From a checkpoint of a small mixture-of-experts model trained on Wikipedia: width 384, 1 pick a token.
Below are experts of layer 2 (counted from 0) of a mixture-of-experts language model. Rows are named router (the router's row for the expert), gate (a neuron's input weights, with its number), up (a neuron's input weights, with its number), down (a neuron's output weights, with its number) and show model dimensions 0-95. Each number is 128 + 32 x the weight over its row's rms, rounded and kept within 0 to 255.
Before each expert's rows: "mostly gets" lists some tokens that are sent to it at least half of the time. This comes from a sample of Wikipedia text that the model never trained on.

# expert 3
mostly gets: "%; ", "| ", "; ", ".", "\\", "frac"
router [191 119 123 128 120 107  89 133 127 112 144 178 152  98 111 169 123 111 134 117 113 148  98 183 128 136 101 125 140 153 135  82  68 114 123  97 130 133 114 179 150 151  98 162 143 129 152 141 141 165  78  73  47 113 177 142 160 145  88 132 104 186 123 119  77 117 176  98 127 132 142 186 114 140 115 193 135 155 139  98 108 148 133  95  39 127 120  77 131 111  75 163 132 120  93 127]
gate0 [117  62  92 148 102 156 172 149 160  89 128  97 140  96  86 118  67  97 175  89 149 155 130  50 137 110  99 205 132 120 152 155 140 150  53 158 109  85 115 161  95 152 108 137 111 159 146 107  81 155 103 121  58 158 121  97 191 111  89 106 113 163 163  72 139 134 154 176 169 131 156 125 112  99 130 140  96  77 187 177 115 145 127 144  86 101 110  72 164 145 145 140  79 159 174 163]
up0 [148 192  86 121 108  86 149 136  61 164 197 134 119 105 151 113 190 134 114 131 111 129  79 225 131 117 159 116 120 128  92 102 144 142 183 108 144 116 116 127 119 117 163  96  83 155 123  80 104  91 165 122 154  59 103 155  94  73 135 139 142 145 103 213 121 159 139  86 126 147 151 146 181 136 169 133 165 149  71  75 143 148 118 117 176 116 143 183 106 160 107  79 147  92  82 109]
down0 [ 97 148 190 146 172 125 171 204 142 142 149 170 161 183 114  82 191 113  81 121 150 103 148 104 103  97 133 119 147 150 135  31 139 103  79 140 139 159 104 131 154 112 101 146 119 166 149 126 147 161 118  80 146 178 108 138  46  99  90  98  79 137 138 141 159 122 151 144 115 111 108  90 149 164 167  88 134 198  84 153  89 106  60 154 117 140 134 120 198 183 150 180  94 137 124 141]
gate1 [138 150 118 102 156 115  95 123  79  80 116 121 121  84 136 169  60 129 165 139 161 154 106 119 149 125 108 170 115 154 166 103 176 113 108 107 100  92  83 123 142 127  81 191 124 108 133 112 158 195 131  83 114 152  99 114 118 154 120 184 118 172 139 125 149  43 122 155  85 150 164 146 160 114 144  98 132 123 116 135 137 118 132 115 155 126 131  61 168  55 108 118 116  54 108 117]
up1 [137 105 115 106  81 175  87  68  76 181 121  73 175 151  94 124  98  90  97 120 139 140  74 124  22 102 115  66 141 107  90  54 164 137 153 120 117 177 179 158 115  98 106 163 164 142 122 159  68 113  53 100 181  87 141 119 212 133 119  83 105 135 130 119 143 144 164  99 168 133  82 130 126  74 112 118 137 112 163 113 182  96  89 149 121 168  81 166 136 180  95 131 129 128 129 128]
down1 [130 211 112 175 114 168 116 105 175 192 166  79 117 117 180 153 156 157 104 150  97 181 112 177 118 202  80  69 144 150  85 131 144 110  67 126 134 160 108 140 101 148  99 123 111 134 120 128  76  89 145 153  84 129  49 130 137 125 132 131  97 131  75 121  53 187 125 134 143 129 145  96 129 129 127 153  94 141  83  88  94 160  60 137  92 118  91 160  86 131 138 159 201 187 109 133]
gate2 [156 122 144 137 124 132  76 177 110 124 101 124 166  88 172 160 117 112 111  69 207 123  74 134 146 158 123  78 150 100 119 183 135 155 114 106 108  45  90  80 138 107 149 131 125 122 126 127 150  80 171  70 123 143 108 142 164 130 115 135 176 122  82  92 160 103  85  74 118 125  74 143 154 145  52  87 145 159 156 196 117 163 152  90 120 124  59 152 129 168 126 169  53  76 117 135]
up2 [137  94 112 125 150 157 140 207 135 128  90 127 120 150 153 129 120 112 118 144 107 100 141 133  94 130  96  82  84 124 166 104 216 115 124 134 134 141 117 130 141 128 101 128 137  96 104 119 145  96  96 175 145  88 143 113 181  95  93 105 110 135 127 104 137 113  79  55 109 152 106 104 189 151 162 158 140 133  78 146  98 129 127  79 148 122  79 140 174 188 139 157 149 131 211 122]
down2 [108 140  84 151  95 139 132 111 131 115 102  84 138 134  60 117 157 128 144 171 124 106 142 200  69 125 163  83 122 162 152 114 145 141 155 173  75  90 150 126 108 110 132 149 155 138 108 114 173 165 112  71  97 149 112  72  90 120  92 156 103 126 141 135  88 137 134 100 124 119 144 143 144 133 107 115 173 166  94  91 108 124 164 123 131 165  91 162 136 193 144 132  65 142 163 112]
gate3 [170 110  20 164  97 131 170 170  66 140  96 139 185 102 117 118 108  88 123  72 149 199  59 173  99 106 126 177 112 134 115 115 137 139 145  97  81 103 128 114 129 181 117  81 113 112 164 121 129 132 138 138 126 137 120 140 158 187 117 105 121 192 101 125 123 101 172 128 133 151 140 154 135 106 113 112 146 150 148 156  55 160 109  97 106 163  99 117  93 108 100  95 155 133 129 118]
up3 [165 143  33 201 104 123 164 182 107 129  77 136 212 111 126 112 107 109 151 117 166 186  80 131  81 113 161 160 127 133 145 101 163 137 130  91 106 141 156 111 126 164 115 111 104  68 176 102 135 125 151  90 136 121  99 148 149 168 133 145 133 163 139 126 114  79 151 129 121 136 153 165 149 108 126 108 148 123 205 138 106 179 116 117  92 170  94 129  93 122 155 108 150 159 144  95]
down3 [ 85 151  98 177 141 162 169 123 106 144 123 121 154 163 110 140 104 168 120 159 138 185  94 105 126  72 130 112 100 109 128 129 129 149 193  86 115  80 127 102  76 110 102 117  90  62 189 126 145 153 122 116  99  94 177  72 108  73 121 163 113  90 136 124 116 122 150 163 167 127 138 122 146 107 146 162 159 128 108 100 121 132 155 132 122 184 157 119 145 179 153 147 206 100  96 130]
gate4 [132 136  90 136  89 138 167 129 116 143 141 106 109 127 136 129  93  92 129 164 135 179 125  92 116 107 130 143 113 161 104 177  80 166 113 137 122 125 117 137 133 150 101 152  99 178  88 141 134 137 154 117 102 172 122 130 121  95  92 123 143 141 110 133 138 126  99 137 131 139 133 196 156  96 113  53  73 146  98 102 125  77 158 100 100 126 158 135 181  98 158 135 101 114  57 143]
up4 [ 85  96 150 129 129 120 128  91 137 106 125  98 151 138 206 142 188 134  79 105 129 146 201  94 112 101  92 101 165  56 110 161 184 137 149 111 120 156 138 162 104 136 136 164 164  88 128 129 118 109 162 213 101  84 110 134 106 196 126  81 132 107 138 117  98  98 122 130 114 118 121 102 107  91  87 133 160 135  75  68  58 122 101 183 130 175 120 114  92 193  82 108  76 128 138 135]
down4 [143  62 148 136  96 148 169 133 159 143 124  76  76 168 111 180 146 125 149 136 122 155  91 132 145  69 148 147 112 135 117 151 148 134 163 143 157 150 157 174 126 167 135 144 142 105 103 148 155  95  85 178 124 152 139 142  67 115  89 135 103 157 101 123  99 120 115 161 117  82  91 160  84 133 136 134  99 143 140 117  98 156 143  85 134 142  81 124  82  79 202 145 117 160 126 120]
gate5 [150 145 163 172  99 148 147 129 154 150 197  82 128 199 148 170  96 142 116 115 114  86 103  76  55 117 135  81 131 169  71  94 122  98 126 135  79 135 176 142 131 116 137 142  56 107  71 134 144 163 194 112 147 158 131 162 139 156 120 187 112 144 107 123  94 121 107 111 111 110 106 184 124 175  87  92 212 126 136 144 133 118 158 113  64 115 128 136 152 129 133 124 112  99 102 112]
up5 [ 91 136 175 152 116 170 139 158 140 120 200  95  93 175 151 134 100 144 118 148 140 104 119  83 103  89 155 138 150 135 105 104 136 119 136 126 118  97 151 116 157  59 119 153  54 125  92 109 112 206 148 117 116 178 153 167 133 112 139 172 150 110 126 108 107 103  93 148 141  89  85 191 129 167  73 137 145 161 125 151 139 153 140 120 104 132 104  75 160 105 151 127 135 104 144 145]
down5 [142 120 142 155 143 100 155 124 123 123 115 174  86 118 128  97 190  99 108 211 173  96 139 169  96 117 104 165 140 140 105 138 109  90 196 123  84  88 131  63 149 128 103 149 100 167 102 154 106 144 127 189 176 119 144  84 164 119 102 122 162 176  58 103 142 142  75 144 128 129 133 158  98 133 132 156  87 157 118 173 121  93 199 158 153 145 118 109 191  99 122 108 177  59 113  48]
gate6 [144 142 158 145 196 108 146 128 108 153  91 173 115  92 176 149  73 149  81 134 131 136 130 120 123 135 158 146 159 116 137 102 126  96 145 124 127  99  76 171 134 131 132 134 131  87  82 111 154 143  57 132 118 103 164 115 111 131 108  86 154 171 141 110 126  89  95  72  99  58 159 146 105 132 109 196  90 163 112  94  51 155 113 156 119  92 121 154 136 107 119 133 108  86 149  69]
up6 [108 151 146 128  98 163 184 111  98 136 162 109  87 191 107 132 141 178 164 130 152 184  95 150  69 179 116 166 124 150 192 149  98 132 120  86 117 148 105 108 139 140 145 151  80 134 136 121 119  92 134  74 146  91  86 140 177 144  88 176 107 123 144 146 123 137 170 112 100 212 115 174 108 123 106 122  90 160 116  27  98 156 138  99  63 133 118 200 104 145 104 118  90 208 132  66]
down6 [126 127 113  74 122 125 178 127 135 161  73 198 106 172  54  77 187 162 154 182 162 173  49  98  93 157 116 154 161 149 114 137 145  83  26  90 161 156 100 150  75 171 176 147 114 110 124 138  95 124 108 145 116 157  99 157 176 145 125 142 138 163 126 126 141 109 111 122  94 121  74 181  92 160  97 104 126  99  62  95 145 187 161 166 126 156 179 200 157 122 137 147 118 169  89 101]
gate7 [147  96 103 143 164  85 174 132 128 146 148 148 126 111 153 145  92 142 128 129 110 127 103 158 146  59 106 145 123 153 127 160 173 141 146 101 151  90  90  88 136 116 141 109  98 125 115  96 183 139 131 171 153 152  96 155 196  76 144 131 181 148 190 163  83 110 123 171 124 154 169 157 108 159 109 149  90  74 169  76  88 102 111 155 108 147 142 172 145 143 150 134 170 158 124  90]
up7 [187  48  81 140 158 121 198 167 166 131  93 174 137 126 183  89 114 147 141 150 151  98 153 158 133 122 116 121 175 196 107 115 159 117 144 124 170 117 127  74 142 145 154 151  96 118 146  78 121 152 102 140  75 157 131 121 171 103 135  79 105 103 135 109 167 153 121 130 140 123 131 191  78 112 141  53 112  86 169  92 134 119 126 159 155 129 114 150 135 132 151 129 137  98 123  68]
down7 [146 184  83 125  74  90 156 153 152 113 146  73 198 160 127 187 218 198  64 107  94 169 100 141 225 104 137 171  67 153 130 173 182 126  99 141  81 116 156 152 137 189 172 104  64 140 134  75  72  43 137 111 104 120 136 118 120  68 135 134 116 105 159  74  70 143 128 121 120 104 148  92  72 132 106 144 181 104  73 170 127 133 162 168 153 141 137 145 165 198  76 103  73 167 169 116]
gate8 [175  59 135 126  70  78 123 131 122 170  82 152 129 136 107 141 120 121 127 141 127 121 144  62 124 104 106  71 155 121 159 150 153  58  95 150 121 163 138 152 154 101 118 141 104 155 136 100  49 102 132  53  87 161 109 116 142 151 137 154 137 149 147 145 158 129 168 134 192 140 169 159 154 106 103 129  79 119 121 109 164 102 139  85  77 207 139  94 107  96  99 166  71  67 116 120]
up8 [125 126 111 124 126 155 131 132  87 129  87 164 110  95  99 144 114 163 138  85 119 128  98 107 118 196  71 197 129 152 141 159  92 154 171  87 137 144 145  85 136 211  46 139  92 100 160  75 189 125 111 103  81 138 111 114 122  95 132 151 133  95 134  92 166 148 156 135  79  97 159 165 179 160 182 104 166 157  58 103 146 117 124 110 134 160  91 147 106  98 132 130 133 122  93  91]
down8 [107  82 136 153 136 115  75 150 122 151 145 116  90 169 140 157  84 121 168 146 166 137 130 108  98 161  93 187  98  73  88 143 104 157 136  90 129 155 127 154 158 158  93 100 164 119 141 138 193 110 126 117 106  57 127 178 131 101 134 134  97 141  54 106 126 137  96 139  66  99 131  84 186 120 128  93 137 113 146 112 126 135  93 156 208  80 104 130 117  93 189 145 151 152  93 141]
gate9 [154  68 175  71 135 178 149 165 137 139 146 174 141  59  92 119 102 111  76  93 159 140 145 104 114 127 169 151 126 170 148 186 158  88 100 111 132 110  80 139  60 168 147 133 146 171  84 121  85 103 156 145 151 140 154 127  93 102 160 126 147 107 123 199 188 144 144  89 182 139 157 142  96 129 136 120  93  92 101  91 131 160 120 164 129 119 139 176 135  96 121 110 183  68  70 161]
up9 [140 134 159 143 122  99 195 120 140  90 110 143  99 150 120 157 149 135 145 119 110 186 106  67 168  92  85 122 123  94 128 219 126  56 104 124 163 104 141  93  68  75 117 108 110 149  79  82 154 187 154 129 136 183 122 142 158  83 117 147 109 116 120 174 136 105 107 137 143 175 137 171 144 154  84  99 125 121 131 144 160 142 184 101  48 144 151 139  87 110 163  97 151 115  71 154]
down9 [135 176  70 164  96 141 119 124  97 110 137  97 154 122 118 147 115 160  94 161  99 140 146  85 126 143 160  84 114  80 111 110 101 141 108 107 115 173 118  78 117 167 112 123 101 173 145 159 102 147 138 171 118 150  85 110  85 144 149 159 107 169 100 165 109 105 138 138 102 125 203  95 137 143 108 118 129 133 175 114 156  87 123  91 191 153 190 136 108 129 150 172 117 212 153 168]
gate10 [ 92 110 117 127 137 123 165 120 175  41 133 136 151 168 143 161 147  96 117 118 187 129 135 189 113 123 150  40 159 187 138 105 159 145 102 121 134 188 128 113  73 205 186 142 135 116  49 106 169 128  45 134 189 134  89 141 163 102 126 144 153 185 125 106 131 180 178  87 141  87 114 134  99 165 117 169 130  92 177 125 136  90 149 135 131 126  70  25 126 127 151 131 173 151  94 173]
up10 [ 87 190 174 165 140 174 110 116 105 138 113 120 104 116 129  80 163 160 147 147  67 139 120 113  93  81 137 197  76 102 123 199 116  97 125 150 142 123 161 106 135  74  70 113  93 140 155 143  81  61 171 127  94  92 146 107  76 151 129 116 116 123 124 176 127 126  91 191 130 138 136 164 154  96 124 136 121 172 101 118 120 137 130 115 125  99 152 185 112 103 128 115 135 151 210 137]
down10 [124 123 110 129  69 156 115 124 127 139 123  89 143 126  76 123 116 165 129 157 100 109 125 155 169 189 186 110 155 165 120 123 130  63 171  99  98 123  96 111 126 111 130 126 104 129  63 138  92  85 132  96 180 166  53 126 137 109 134  78 167 136 193 157  98 176 107 113 137 148 114 120 156  83 115  68 141  26 179 114 117  85 126  87 189 147 158 130 131 123 153 129 150 139 162 151]
gate11 [110 106 171  72 161  86 162 101 160 149  46 106  61 135  86  97 149 100 133 105  96 120 100  16 114 141 131 110 141 158  60  99 109 108 162 140 129 185 121 124 112 108 152 101 146 123 142 134 131 187 117 120 147 142 170 113 177 114 189 138 100 141  79 132 123 155 120 173  99 112 109 151 159  82 184 165 114 179 157 123 148 197 142 136  79 142 126  93 136 164 129 175 180 107 102 146]
up11 [156 125 152 123 173 152 124 158 170 140  89 134 133 135 151 112 153 144 130 101 158  68  58 194 126 148 195 132 108 147   0 137 134 125 196 131 163 126  96 176 114  96 151 142  71 144 175 166 138 150 169 101 112 115 134 162 130 108 178 152  86  79 142 169  82 127 159 101 107 142  87 116 127 119 186 114  84 124  93 139 130 147  96 114 122 159 125 155  78 125 125 160 116  90 143  93]
down11 [168 131 149  91 111 115 108 110 122  97 105 112 121 127 111 161 112 122 174 113 124 109 167 147 106 143 136 103 116 144 112 151 124 148  77 147 108 149 170 107 150 119 127 142 126  96 153 162 149 157 129 146 174 160 114 114 123 141 102  98 169  81 115  96 123 101 101 133 132  80  91 103 149 176 150 196  94  68 117 149 117 104 168  87  84 125 131 110 147  73  45  47 198 195 162 136]
gate12 [126 141 100 115 135  86  78 138  51 153  38 156  90 156 109 208 120 173 146 145  88 123 115 216  99  95 137  93 118 141 158 127 105  72 113 153 141 118 115 122 165 117 104 166 158 114 150  91 155 163 112 177 175  90 109 110 158  61 139 141 145 180  80 100  91  89 139 234 177 147  96 156 142 122  88 119  99 148 121 163 183 141 136 134 126 124  83  63  81 102 113 131  92 143 178 119]
up12 [140 114 104 141 123 112  98 121 102 147  85  75 131  61 117 136 131 199 105  52 110 145 105 192 163 121 158 129  84 144 178 202 131 101 156 136  80 120 154  82 139 146  93 155 193 183 109  72  81 133 155 162 143  61 109  43 114 140 141 159 176  75 114 120 159 182 155 123  29 157  87 147  94 133 157 124  87 130  99  88 121 168 123 168 154 135 124  90 125 111 152 142 123 146 114 179]
down12 [136 118 139 133 106 143 152 160 163 113 104 172 115  94 103 156 162 200 179  82 135 166 130 133 113 115 187 120 113 113 163 164 117 130 133 135 104 179 115 100 122 179 139 100 129 190  82 103  83 104  91 103 136 105  80 171 133 168 114 131 152  43 128 125 156 194  94  99 210 101  97 157 135 104 132 111 109 142 121 165  93 127  44 137 170 140 144 130 119 115  98 154 148 145  79 143]
gate13 [171 188 136 150  99 166 129 135 138 159 135 186 120 146 113  82 138 108 146 138  87  90 167  87 116  88 140 136 141 151 161 173 140  60 172 109 123  53 149  92 179 126  77  80 122 159 119 106 112 176 104 126 115  97 110 102 158 154  64 166 121 127  84 178 157 107 164 154  24 106 162  68 121 115 144  73 157 147 168 150 122  96 151 151 140 138  92 119 154 107 139 107 109 141  89 118]
up13 [ 80  71  88  91 133  99 122 144 103 156 138 100 142 157 126 152  86 101  57 152 105 100 140 185  88 165 148  88 111 127 103 105 107 196 159 101 168 127 174 141  55  83 153 125 112  84 183 128 141 118 124 155  66 165  94  76 147 157 157 124 152 144 172 149 117  47 188 135 177 161 170 154  61 154 105  94  84 158 126 118 132  96 120 172 122 111 109 172 110 120 106 157 110 155 124 148]
down13 [ 38 118 105 133 127 132 177 182 136  94 162  84  61 102 122 109 195  87 110 157 117 127 139 112 170 190 125 126 119 128 146 166 110 105 135 148 110 143 135 124 121 135  39 188 145 157 134 135 128 113 156 140 159 113 161 136  74 171 152 184  97 109 140 114  79 109 144 150 131 151 185 115 112 145 118 104 156 142 124 133 119 114 147 108 152 172  84 103  95 174 128 161 120 134 128 119]
gate14 [154  92 195 160 117 159 123 108 141 137 119 167 141  81 111 157 108 143 141 130 121 104 131 171  94 147 191 163  71  92 204 229 133 146 162 110 132  91  89 126 163 124 102  58 148 154 145 116  85 162 123  76 120 135 153 149 109 112 163 129  59 136 166 173 142 136 122  94 166  88 123 126 141 102 141 144  85 142 175 140 181 149 127 128  96 150 113 163 131 145 114 115 146 163 191 154]
up14 [143 133  78 184  93 132 149 113 157 160 155 120 129 180  73  73 137 155  89 159 133 110 162  98 109 111 117 117 136 185  59  62 110 215 134 107  97 136 162 109 165 164 175 112 171 100 110  79 160 120 154  98 161  97 124  75  94 180 103 108 158 131  91  62  97 155 119 144 114 145 103 144 127 138 151  78 169 125 128  70 115 150 146 154 115  90 159 155 115  70 101 127 110  96  82 110]
down14 [ 81 107 149 171  89 142 132  89  72 160  68 125 146 185 125 173 122 132 141 138 103 173 126 167 147 117  69 139 159 144  96 161 146  99 169 143 126 209 202 110 104 146 130 155 131 130 170 138  79 136 121 183 122 106  53 132 122 125 116 124 110 107 142 127 113 116 149 136 127 112 142 145 137 172 123 129 129 188 133 137 174 201  76 142 138  71 152 115 159 149 106 199 119 137  87 120]
gate15 [156 138  62 136  83  94  93 120  82 124 140 113 127 137 107 121 117 189 182  94  57  92 106 100 149 160 133 122 138 115 107 128 126 137 107 100 130  72 152  84 118 172 163 178 184 158  36 142 100 150 135  55 131 153 148  46 142 145 142 106 139 154 137 118 148 134 127 120 142 180  96 106 210 133  78 142 121 147 153 173 105 187 165 146 149 124 157 169 123 110 148 113 188 132  95 128]
up15 [148  93 119 169 136 146 159 114  83 160 166 139  88 120 161 127 139 128 199 192 197 128  79 151 197 152 162 142  98 160 213 133  70 210 115 147 139 141 105 132 114 135 153 122 120  76 146  83 172 138 147 171  99 136 127 145 163 142 139 172 118  71 127 146 130  98 139 163 131 113  80 170  75 111 133  84 161 132  98 124 149  61 156 142 115 115 150 131 143 144  82  83 105 109 137 150]
down15 [ 76 186 173 179 150 126 149 123  89 133 151 107 115 175 130 130 110 138 183 140 138  65  36 121 156 138 117 135 148 134 107 115 106 197 137  97  63  99 147 136 118 113 181 119 139 151 123 182 106 161 136 172 142 122  95  69 135 173 107 132 141 159  80 112 147 157 159  56 120  93 117  78 137 184 129 121 143 133 144 121 109 101 145 130 200 100 144 140 182 134 152 139 140 111 168 104]
gate16 [143 162 144 110 150 127  91  82 129 151  83 122 150 126 118  95 104 124 122 100 155 127 199 108 160  51 148 110 100 155 156 130  94 128 123  89 172 134 139 135 150 146 108 145 128 118 113 175  82 140 101 144  72 154 101 159 119 115 126 112 148 163 117 138 102 127 147 184  67 161 175 170  98 144 144 125 116 158 169 186 106 168 101 160 140  68 100 111 117 202 146 128 122 109 149  58]
up16 [ 81  84 109 137 135  72 115 136 112 151 175 126  91 119 153  99 151 144 125 184 116 136  89 151  89 189 134 147 140 122 129  75 141 145 111 174 102 102  99 129 116 101 180 147 107 154  87  95 141 129  89 116 144  96 129 174 112 152  96 146 118 138 138 100 178 162  67 110 195  83 107 129 145 171  98 121 110 107 146 161 157 159 108 137 134 151 178 107 131  63  94 102 129 182  85 153]
down16 [126 158  88  78 137  72 208 149 169 112 148 114 125  73 151 188  91 122 158 124 135 105  37 198 132 167  77 149 121 153 128 141 130 132 152 114 148 100  86 140  84 154  97  84 100  82 124 128 128 159 131 152 146 111 129 142 148 195 114 100  84 141 148  76 164 107 154  99 143  97 130 128 210 144 124 117 117 112  64 146 135  92 109 126 123 148 113 125  65 116  59 170 129  85  68 134]
gate17 [136 129  97 138 113 122 119 119  88 130 139 180 186 214 111 168  73 111 126 178 145  92 130  93 139 108 121 190 178 110 131 119 133 124 124 130 142 180 120 126  47 166 147 118 190 144 117 173 107 118 162 118 102  91 135 162  74 127 147 134 134 110 139  98  90  94 106 170  79 110 157 122 146 140 175 143 113 165 149 160 143  77 147 106 117 132 101  99 106 132 102 132 127  80 137 181]
up17 [113 180 123 147 121 129 157 146 107 123 137 126 188 181 109 194  62 113 157 159 153 123 161  88 146 100 148 185 151 116 183 124 116 126 112 149 153 161 106 150  80 168 129 118 119 118 133 187  84 167 125 126 103 110 146 139  97 165 118 162 160 138 155 130  98 117  85 173  79 107 208 135 139 111 186 152 156 151 130 178 132  70 144 132 150 155 169 139 106 116 133 173 114 140 158 144]
down17 [115 137 127 120 140 120 141 164 182 162 115 175 148 119 144 136 114 150 179  91 109 152 172 126 143 172 109 141  96 154 113 146 135  72 199 155 156  84 140  58  70  76 120  86  92 178 150  70 132 110 105 153 119 198  75  61 129 123 110 107 149 157  73 132 156 130 124 111  85 150 140 143 121 158  98  70  59 139 142 139 141 138 121 139 158  90  97 132 140 173 183 138 160 118 102 143]
gate18 [ 96 112 143 117 198  88  71 149 150  94  64 164 126 126 183 157 101 102 129 153 127  96 136  75 151 110 118  40 118 116 109 113 177 168 111 138 142 133 170 139 145 129 157  96 137 129 167 115 162 178  89  86 151 129  83  81 107 156 130 133 139 101  73  89 136 147 127 159 104 107  81 120 134 106 134 200 139 101 159 103 134 122 120  80  55 135 176  88 139 142 126 158  76 127 132  91]
up18 [153  80 112 123 111 136 119 143 169 101 135  92 167 117 136 164 190 134 109 121 127 144 163 214 111 143 101  81 121 150 168 130 140 130 139 158 116 190 200 124 103 141 114 118 134 130 117 125 148 124 167 135 101 213  88 174 168  41 141 166 140 147  89 116 137 136  61  86 140 131  83  89 143 133 135 113 143 149 194 168  92  99 167 120 116 163 141 138  88  96 158 104 110  92  80 159]
down18 [ 85 163 126 105  95 108 127 185 176 169 129  93 142 126 165  48  85 136  85  69 134 106 103  76 206 141 146 101 107  81 135 113 134 132 155 101 155 123 106 157 165 140 199 151 155 132 167 126  77 140 161 106 187 139 145 128 116 100 137 140 115  99 141 138 127 147 101 210 135 152 141 144 171 171 160 130 149 189 156 113 142 164 112 184 108 147 119  85 130 185  81 141 180 145  65 161]
gate19 [138 119 112 144 141 120 155 191  98 128 128 131 134 114 152 132 107 107 130 122 116 123 134 122 136 166  39 122  91 160 203 119 175 120 146 133  78 177 192 169  79 151 120 177 150 111 118 100 205 128 143 177 184 122 147 130 173 132 101 116 108 122 114 127 126 119 117 135 141  97 132 117  79 119 107 121 170 148 202 186 151 187 138 135 103  93 133 101  56 179 144 144 116 145 152  64]
up19 [139 140  94 153 153  77 122 107  95 113 126 103 154 140 158 147  61 102 114 146 109 154 131 150 139 132 104 160 130 176 135 148 132 117  79 153 124 103 134 135  70 107  90 159  82 142 212 147 163 152 126 170  91 122  86 139 110 143  90 149  94 103  49 137 119 186 135 104 127  99 197 123 149 177 138 103 139 105 111 123  84 129 103 108 124 167 135 146 149 102  98 114 141 115 189 171]
down19 [149 208 134 125 130  78  63 136 143  93 133 164  68 162 124  81  59 149 166 178 114 106 113 116 114  98 124 122 132 104 119 162 133 139  63 139 144  68  82 157 139  99 190 115  73 143 192 125 120  96 114 106  94 103 166 103 137  98 158 116 115 198 100 160 115 138 101  80 137 140 151  77 181 134 127 125  75  90  75 150 142 100 162 142 116 168 159 176 151 132 117 157 102  94 156 140]
gate20 [107 125 130 148 138 110  71 129 154 119 135 114  83 124  82  88 124 149 151  59 132 125 110 187 155 142 126 176 155 178 158 137 185 116 121 124 157 137 172  56  85 104 155 129  70 152 141  62  80 150 187 132  78 106 131 150 141 120 151 135 105 149  93 126 176  91  96 130 158 165 128  96  63  78 134 142 135 128 167  61  98 169 130 197 142 108 149 149 125 186  93 138  98 134 121 134]
up20 [112  88 157 104 135 156 143 134 102 154 142 155 123 122 139 110 138 114  70 160 155 115 193 151 136 149 153 140 133 134  96 106  78 136  80 169  95  85  97 144 134 145 113 144 132 149 121 206 176  71  98  75 141 128 127 149 129 141 108 110 115  87 225 155  67 168 155 120 120 128 138 173 184 166 153 129 161 106 128 123 200 125  96 115 160 118 139 162 166 104 193 118 177 118 112 140]
down20 [189 173 149 138 109 205  94 164 107  85  67 137 175 109 118 172 127 101 124 149 166 226 101 132 164 179 126  94 143  71 174 110  99 105  97 152  74 181 145 151 142  87 134 105 148 162 152 171 104 102 133 138 107 134 106 140 123 117 128  81 160 121  91 137 144  94 129 147 116 128 112 147 100 130 167 161 158 152  55 136 173 124 136 169 148 107  32 164  78 102 137 179  68 152 136 131]
gate21 [179 134 137 137 114 115 110 128 139  79  76 131 131 142 141 149 137 165 136 187 151 120  72 117 189 107 101  84 184  81 173 119 144  93 135 173 103 149 123 146 121 137 172  91 160 170 105 137 100 148 103 116 201 175 176 109 181 101 142 134 113 121 175 127 133 116 142 188 131 112 112 127 111  88 104 129 147 111 170  89 133 139  86 154 128 135 142 161 107 149 127 149 111 109 115 119]
up21 [179 145 123 146 119 128 143 118 118  86  54 109 142 137 150 147 104 179 171 196 127 113  82 113 160  65 114  91 228  99 199 109 146  71 155 152  84 125 189 150 151 106 160 106 140 189 114 139  48 138 102 127 153 138 179 139 180 146 147 108 106 140 141 120 109 102 116 168  99 151 116 120 153  72 160 139 118 109 126 120 156 111 118 142 142 140 169 151 123 139 137 124 163 135 148 138]
down21 [152  97 140  98 105 127 124 137 116  95 131 146 130 137 107 124 183 118  94  67 127 133  84 142 124 100  90 158 126 116 121 144 193 130 112 123 132  98 195  74 110 105 136 145 152 141 100 181  92  97 176 135 151  70 135  88  96 129 125  83  77 122  98 185 101 149 113  88 144 185 126 160 163 151 149 137 148 164 141 141  90 137 145  82  92  74 147 131 144 164  89 120 129 107 155 105]
gate22 [155 100 119  67 128  57 143 120 130 168  92 100 115 123  81 117 122 114 150 120 137 144  82 146 157  74 128 100 145 117 113 124 181 133 110 135  96  64   0 115 173 163 114  84 141 106 112 126 124  97 107 141  76 111 129 135 125 109  74 135 116 108 126  93  98 129 105  77 160 165 113 127 112 138 123 171 106 160 110 180 124 143 159 157 116 148 114 116 149 161 123 189 132  39 166 195]
up22 [191 144 120 127 140 104 157 175 144 191 119 123 125 116  95  92 138 110 115 167 135 155  91 140  94  81 183 133 145  90  68 132 132  70 125 177  98  85  67 164 129 169 129  98 145 162  88  98  97 114  56 107 111 115 158 192 111 160 135 109  58 111 135  98  75 138  95 131 156 163 113 114 147 164 161 123 102 159 115 196  81 142 137 129 138 150 136 116 175 120 122 177  70 106 119 157]
down22 [105 153 156 134 119 117 109 181  69 154 133  78 129 124 116 131  79 131  45 114  67 121  85 122 108 127 152 129 162 156 151  62 109  52  97  86  79  82  96 130 126 139  97 106 149 100 111 142 140 178 108 175 134 108 174 126  85  85 131 101  95  98  94 109 100 151 151 147 135 184 149 105 168 130 115 195 108 162  65  61 113  82 166 109 180 118 183  99 143 127 116 143 108 127  89 132]
gate23 [170 152  92 183 160 139 140 213  98 132 141 165 105 145 135 166 130 123 159 140 133  87 149  56 149  88 142 112 123 116  86  93 113 117 114  79 194 170 107 159 174 141 109 123 134 137 116 197 185 190  59 138 144 134  69  90 159  97  97 108 135 165 158 112 134 194 133 112  93 174 155  87 106 140 162 160 131 135 119 135 140  86 101 128 100 108 127 140 124 127 153 176 131 198 201 124]
up23 [142 115  67  96 158 146  51 125  87 137 111 110 120 113 100 135 101 128 154 132 115 103 150 149 146 139 134 132 176  83 114 123 113  79 147 134  92 196 152 137 142 191  97 108  96 113 142 142 160  97 151 119 152  80 141  45  98 143 132  72 144 144 158 118 140 165 174 112 132 156 130 176 135 119 215 112  71 203 116 135 173 136 105 148 141 143 106 110 120 186 158 100 143  86 137 138]
down23 [136 111  78 195 106 133 103 157 133 126 129 160 106  83 115 145 141 132 156  90 115 132 142 135 114  96 104 138 145 106 113 136 109 145  85 120 167 129 178 143  99 121  77 142 104 151 111  93 165 104 178  55 132 131 151 136 140 110 128 177 130 162 117 129 161 168  81 163 100 161 123 134  94 176 135 194 123  84 159 154 142  70 112 136  85 115 122 119 124 123 114 115 148 115 167 101]